Weights of a small mixture-of-experts language model, trained from scratch on English Wikipedia: a shared expert of 192 neurons.
Below are experts of layer 5 (counted from 0) of a mixture-of-experts language model. Rows are named router (the router's row for the expert), gate (a neuron's input weights, with its number), up (a neuron's input weights, with its number), down (a neuron's output weights, with its number) and show model dimensions 0-55. Each number is 128 + 24 x the weight over its row's rms, rounded and kept within 0 to 255.
After each expert's rows: "mostly gets" lists some tokens that are sent to it at least half of the time; "comes before" lists some tokens at least twice as common just after its tokens as in all text. This comes from a sample of Wikipedia text that the model never trained on. Tokens count by the router's weight.

# expert 3
router [147 129 133 137 148 134 143  87 137 109 131 121 138 109 103 110 147 100 123 133  62 143  93 133 102 141  91 100  97 114 139 175 141 122 168 106 146 146 143  85 190 120 127 104 149  98 136 182  97 106 108 125 143 164 100 122]
gate0 [123 133 113 100 153 158 143 115 115 104 140 141 112 100 110 137 135 128 157 108 136 150 156 122 151 169 149 133  83 104 145 165 148 117 159 167 143 137 159 105 146 120 122 129  99 124 118 170 121 146 100 123 134 111 102 105]
up0 [149 123 116 140 118 126 146 139 101 141 128 115 122 164 131 145 140 133 158 121  90 115 149 131 159 146 143  81 112 111 134  99 133 130 100 106 114 120 114 128 118 105  85 127 102 125 135 133 100  97 134 111 106 133 175 144]
down0 [114 109  94  88 119 113 108 101 117 122 143 136 121  87 117  92 175 157 155 139 116 120 129 156 135  80 149 123 129 117 141 137 121 128 128 157 141 115 120 160 113  81  96  84 132 109 159 118 141 118 151 126  79 118 118 146]
gate1 [134 155 136 133 146  95 142  70 114 144 105  95  83 118 161 146 131 123 146 129  67  95 152 119  82 129 142 126 139  92 147 108 101 122 125  83 106 124 140 141 109 141 103 120 137 150 174 137  90 151 130 174 120 108 155 155]
up1 [125 122 111 116 110 142 117 146 131 104 121 108 134  91  99 104 158 129  84 136 154 126 139 148 121 121 116 150 147 113 116 119 137 132 107 131 171 113 128 125  78 137 142 111 123  90 151  87 131  90 133 127 119 119 106 177]
down1 [133 100 108  91 125  99 139 136 113 149 125  98 126 120 149 128 158 123  83 138 161 136 114 122 109 133 153 143 166 138 136 100 176 126 122 141 144 130 124 159 115 101 131 105 156 130 118 128 145 120 102  73 108 158 104 179]
mostly gets: "\n\n", " by", " per", " co", "sc", " after"
comes before: "|", "-", "=", "The", "In", "ti"

# expert 1
router [ 82 115 120 149 152 114 161 132 132  97 122 155 111 135 123 123 140 143 132 148 136 131 114 129 157 138 127 116 120 114 102 137 154 120 115 152  90 155 166 114 164 114 134 121  90 129 105 106 138 132 129 166 136 130  85 155]
gate0 [169 133  94 112 138 105 150 115 143 116 132 124 122 115 131 151 167 108 157 123 150 100 159 155 110 141 134 143 145 125 113 145  88 197 129 163 155 112 117 133  64 121 106 145 129 131 107 132  90  87 109 133 105 131 115 122]
up0 [105 133 167 178 105 165 159 130  91 143 132 113 128 126 134 126 100 103 108 139 128 128 107  75 124 103 112 135  93 119 147 134 182 124 104 121 108 145 129  96 173 163 169  89 135 124 194 170 126 139 136 153 156 116 123 127]
down0 [148 152 127 128 202 145 144 121 133 168 161  90 146 153 147 118 122 136  53 158 137 172 128 116 125 157 107 166 151 141 125 151 123 134 119 124 137 167 118 137 130 110  92 156 149 147 115 132 127 141 116 168 121 160 130 123]
gate1 [107 129 146 149 138 141 138 116 178 152 135 140 142 131 151 134 129 130 105 126 113 149 105  91 112 165 136 127 134 131 130 170 111 122 110 113 102 130 151 115 125 161 125 114 143 122  89 175  88 107 104 150 110 121 128 175]
up1 [142 117  97 142 122 150 133 105 123 122 128 124 125 182 119 104 118 124 158  82 129 145 141 145 131  98 119 111 162 123 114 125 154 154 130 129 164 130 107 107 110 102 121 130 119 160 170 124 140 177 122 109 193 137 113 132]
down1 [161 135 127 121 193 156 131 148 118 111 172  97 130 127  83 151  98 114 112 114 111 130 107 143 176 121 132  98 112 117 136  81 161 120 126 150 131 120 126 125 110 103 138 184 132 110 137 183 115 102 149 110 118 161  98 110]
mostly gets: "er", "k", " William", " China", "ee", " Lee"
comes before: "\n\n", " The", "-", " He", " In", " It"

# expert 9
router [150 153 111 167 138 109 151 135 121 123 114 146 174 127 156 145 216 104  88 108 152 129 111 134 119 147 131 124 145 165 101 170 142 137 138 144 132 125 116 130 106 132 108 129 132 121 105 135  97 152 116 151 107 179 126 118]
gate0 [157 124 147 126 135 152 130 111 101 114 141 132 122 118 110 122 103 102 141 115 171 151 111  73 137 145 141 146 144 116 159 160 125 135 116 134 112 138 128 119  70 134 115 116 158 116  97 164 152 136 138 135 104 152 134 172]
up0 [151 117  93 158 111 115 103 119 117 126 149 141 142 117 137 131 107 114 101  99 134 117 165 192 105  75 140 132  97 168 146 138 135 161 126 122 134  86 104 165 146 106 149 135 137 125 152 111  96 134 189 100 139 103 117 118]
down0 [111 156 150 113 108 122 112 139 129  58 140 136 166 143 110  89 135 155 143  91 121 100 115 132 142  90 113 194 137 171 191 120 163  98 106 113 111  89 162 110 159 130 105 150 118 120 110 135 112  88 145 162 125 113 110 131]
gate1 [115 129 113 127 117 105 184 122 166 141 142 130 174 136 106  95 115 140 130 130 137 130  97 135 121 105 144 152 123 135 117 176 111 125 177 140 150 117  75 169 137 142 129 111  80 118 133 112 104  96 105 133  98 133 100 159]
up1 [137 103 158 145 137 106 142 147 166 141 106 123  39 160 157 103 122  88 124 113 122  99  94 140 107 158 102 150 113 126 129  93  75 112  97 102 110 156 127 135 162 155 148 151 130 163 134  93 182  98 115 147 134 167 124 127]
down1 [148 142 127  81 127 125 110  74 138 146 111 185 145 116  94 141 171 184 141 129 165 165 126 114 117  97  70 134 117 112 144 147 166 119 156 152 138  99 155 103 111 129 118 122 124 134 165 124 101 152 142 105 159 104 122 148]
mostly gets: " film", " this", " This", " album", " series", " same"
comes before: ",", ".", " of", " in", ")", " and"

# expert 7
router [122 169 110 121 121 106 108 179 117 149 118 155 114 142 137 148 126 131 132 133 137  78  90 132 122 118 135 109 127 133 109 109 134 164  95 118 115 117 144 121 151 124 170  92 136 137  99 134 124 136 127 126 127 112 145 118]
gate0 [125 124 147 136 148  64 130 141 100 115 166 109 135  96 104 122 110 145 119 131 138 127 152 137 121 121 159 114  92 116 113 150 148 134 130 140 147 142  91  92 131 136 157 102 112 134 141 117  85 115 155 155 127 121 154 123]
up0 [123 152 130 154 120 102  83 104 177  83 129  89 140 142 106 112 137 171 115 130 106 119 155 129 140 118 109 149  88 156  46 107 111 137 129 111 168  98 128  92 146 130 145 122 138 125 127 100 123 126 105 150 103 129 136 102]
down0 [127 147 150  63 123 133 104  96  73 115 152 153 118 126 158 151 190 129 144 114 106  98 153 109  85  79 139 109  88  97 130 130  99 103 120  86 122 148 121 137 117 139 127 117 145 132 100 118 139 140 127 108 122 111 131 135]
gate1 [139 142 111 171 131 127 120 135 144 116 160 104 145 162 117 148 118 104 121 113 165 109 110 140 109 126  73 112 123 111 122 124 131 160 121 107 101 158 164  92 122 131 148 128 126 117 135 177 148 182 147 106 120 116 143  74]
up1 [136  95 106 117 125 142  97  94 158 139 149 108 126 112 120 116  96  94 140 149 146 123 117 128 126 143  84 109 111 100 114 135 182 162 138 112 105 119 115 129 153 115 194 145 114 144  88 167 127 136 151 108 112 133 148 122]
down1 [129 122 129 122 154 117 117 167 101 142 125 159 142 117 147 136  99 132 115 145  84 130 136 146 134 129 115 156 114 131 120 171 115 128 137 117 109 147 205 129 128 135 100 156  95  94 139 133 112 106 137 120 123 145 133 136]
mostly gets: "18", "19", "16", "17", " years", " 30"
comes before: ",", ".", " |", " of", " to", ")"

# expert 4
router [102 130  97 155 142 138 144 155 107 102 102 150 127 143 160 158 118 152 131 115 159 149  97 118 149 116 128 145 125 115 113 150 117  88 156 113 117 155 147 147 144 116 126 116 148 103 150 141  79 110 128 141 129 163 104 115]
gate0 [ 80 165 139 153 162 178 121 184 124 120 129  91 149 184 107 158 133 118 115 139 107 131 105  71 150 143 147 145 137 121 109 132 108 156 129  91 127 120 127 109 136 154 117 122 137 106 125 159 160 134 148 121 147 172 112 109]
up0 [ 86 160 128 192 144  97  97 140 117  98  88 122 139 118 111 145 112 101  99 169 128 105  91 160 125 127 126  75 111 104 114 134 133 109 124 129 165 117  93 141 106  80 110 137  95  96 144 134 109 104 159 149 126 147  68 116]
down0 [146 107 160  36 145 135 144  90 123 140 115 110 149 148 153  96 160 144 117 125 124 124 117 115 110 135  99 153 125 115 133  95 135 133 132  92 153 103 200 116 113 146 142 130 193 152 124 149 140  94 116 102 110 138  95 119]
gate1 [147  86 129 129 129 131 143 115 105 100 109 142 169 133  92 150 132 143  93 148 119 130 136 126 100 104 117 122 118 122 130 112 130  88 112 108 116  95 119  93 111 115 105  93 145 146 138 170 137 160 140 107  96 126 101 157]
up1 [113 145 111 112 129 148 154 123 149 171 117 100 144 145 168 130 105 121 132 149  85  83 111 146  96  82 141 121 119 108 123 165 141 157 104 175 150 142 119 109 122 115 100 148 155 108 109 142 117 138 174 110 137 106 144 140]
down1 [153 140 153 124  91 133 151 160 159 125 126 123 134 123  82 155 127 130 152 140  99  98 137 112 117 153 139 132 125 140 110  98  97 115 131 172 138 182 123 108 126 107 103 121 126 149 136  80 138 150 100 133 128 150 120 120]
mostly gets: "z", " States", " League", " Church", " football", " Party"
comes before: " |", ",", ".", " and", " (", " in"

# expert 6
router [102  88 115 156 149 117 115 102 138 137 123 108 137 119 145 154 138 173 129 152 138 116 123 144 146 166 118 110 133 127 116 122 145 119 127 105 121 103 150 137 121 149 139  81 136  77 117 169 153 140 104 140 156 138 128 122]
gate0 [131 116  94 124 132 130 175 133 124 156 158 121  91 127 137 124 126 187 137 148 156 150 121 178 111 143 101 140 101  71 105 148 130 135 123 146 105 107 164  98 109  80 139 133 139 139 166  83 104 128 105 113 151 129 103 131]
up0 [140 122  98  87 127  96 164 118 119 162 142 125  93 121 171 129 133 184 131 151 144 150 117 166 111 154  96 133 106  95 109 151 108 129 135 142 119 132 155  96 125  88 117 130 136 156 163  69  93 134 105 122 137 138 128 154]
down0 [153 108 142 126 156 103 133 169 106 145 133 134  98 128 139 155  93 158 119  89  96 144 152 161 112 144 134 140 151  62 158  94 114 130 154 100 101 159 120 146 112 144  97 128 109 146 142 125 113 122 170  93 111 106  83 148]
gate1 [133 162 139 100 126 149 135  95  83  89 114 140 123  98 118 119 146 101 164 100 126 102 112 170 152 144 154 162 143 147 116 117 159 130 173 127 142 145 113 183 141 173 155 139 133 151 119 106 146 125 131 137 120 128 168 138]
up1 [157  94 132 130 124 106 142 162 136 168 140 142 121 156 148 154  97 139 125 153 107 134 156 105 129 139 103  78 143 127 136 129  94 104  94 124 112 103 126 117 116  74 122 160 118 100 112 160 122 120 123 140 147 137 115 124]
down1 [141 143 162 177 170 147 150 121 136 128 112 196 141 141 140  98 123 110 130 106 143 143 141 108 120 106  81 122 127 166 116 137 128 142 160 110 127  97 141 122 171 117 124 139 145 142 133 127 118 159  94 151 112 124  99 115]
mostly gets: " |", " In", " at", "In", "=", " ·"
comes before: "\n", "=", "  ", " 0", " 1", " 2"

# expert 11
router [123 172 121 149 102 109  95  87 118 159 120 101 145 109  97 118 113 147 117 157 124 121 128 117 147 106 107 144 129  77 110 124 147 181 118 121 143 112 122 109 102 154  96 108 145 107 129 105 143 155 119  87 115 162 102 128]
gate0 [156 125 131 200 138 141 138 147 115  77 135 121 160  98  61 141 117 104 135 135 129 105 136  90 115 128  82 120 129 103 120 120 120 162 147 128 111 129 127  95 138  99  88 123  73 155 160 132  96 130 166 121 134 194  84 118]
up0 [114 148 158 155 112 126  95 114 134 150 135 154 128 124 123 163  89 129 128 127 139 146 124 157 153  74 146 127 110  89 141 103 155  99 155 174 112 117 115 119 116 143 103 130 145 111 127 174 126  85 126 138  95 125 122 147]
down0 [148 134 105 146 106 110 145  87  84 123 110 108 130 118 144 138 119 120 164 138 156 135 110 144 128 142 159 151 144 137 178 115 135 135 157 130 110  96 127  84 103 129 130 113 128 152 172  98 119  85 114 109 103 122 158 173]
gate1 [172 162 147 168 148 105 107 145 118  90  97 154 129  67  86 108 131 155 103 118 142 150 113 127 131 125 143 143 167 141 141 119 117 156  84 118 141 114  98  92 138 127 177 124 146 139 120 161 138 134 133 116 104  87  85 154]
up1 [110  91  77 123 126 125 169 130 161 121 162 119 134 143 171 114 153 110 170 115 138 101 111 155 146 108  89 139 105 133 134 132 130 137 119 130 113 131 139 124 110 143 102 129 126 138 120  81 110  97 103 140 110 148 151 133]
down1 [128 177 107 119 108 170 100 120 145 149  90 120 145 141 129 158 115 140 145 125 122 149 145 126 145  97 178 111 128 112 140  72 126 123 112 121 201 115 143 141 144 158 119 183 106 135 103 137 159 120 124 102 127 141 127 155]
mostly gets: " for", " To", " on", " of", " For", " off"
comes before: " the", " a", " his", " her", " their", " an"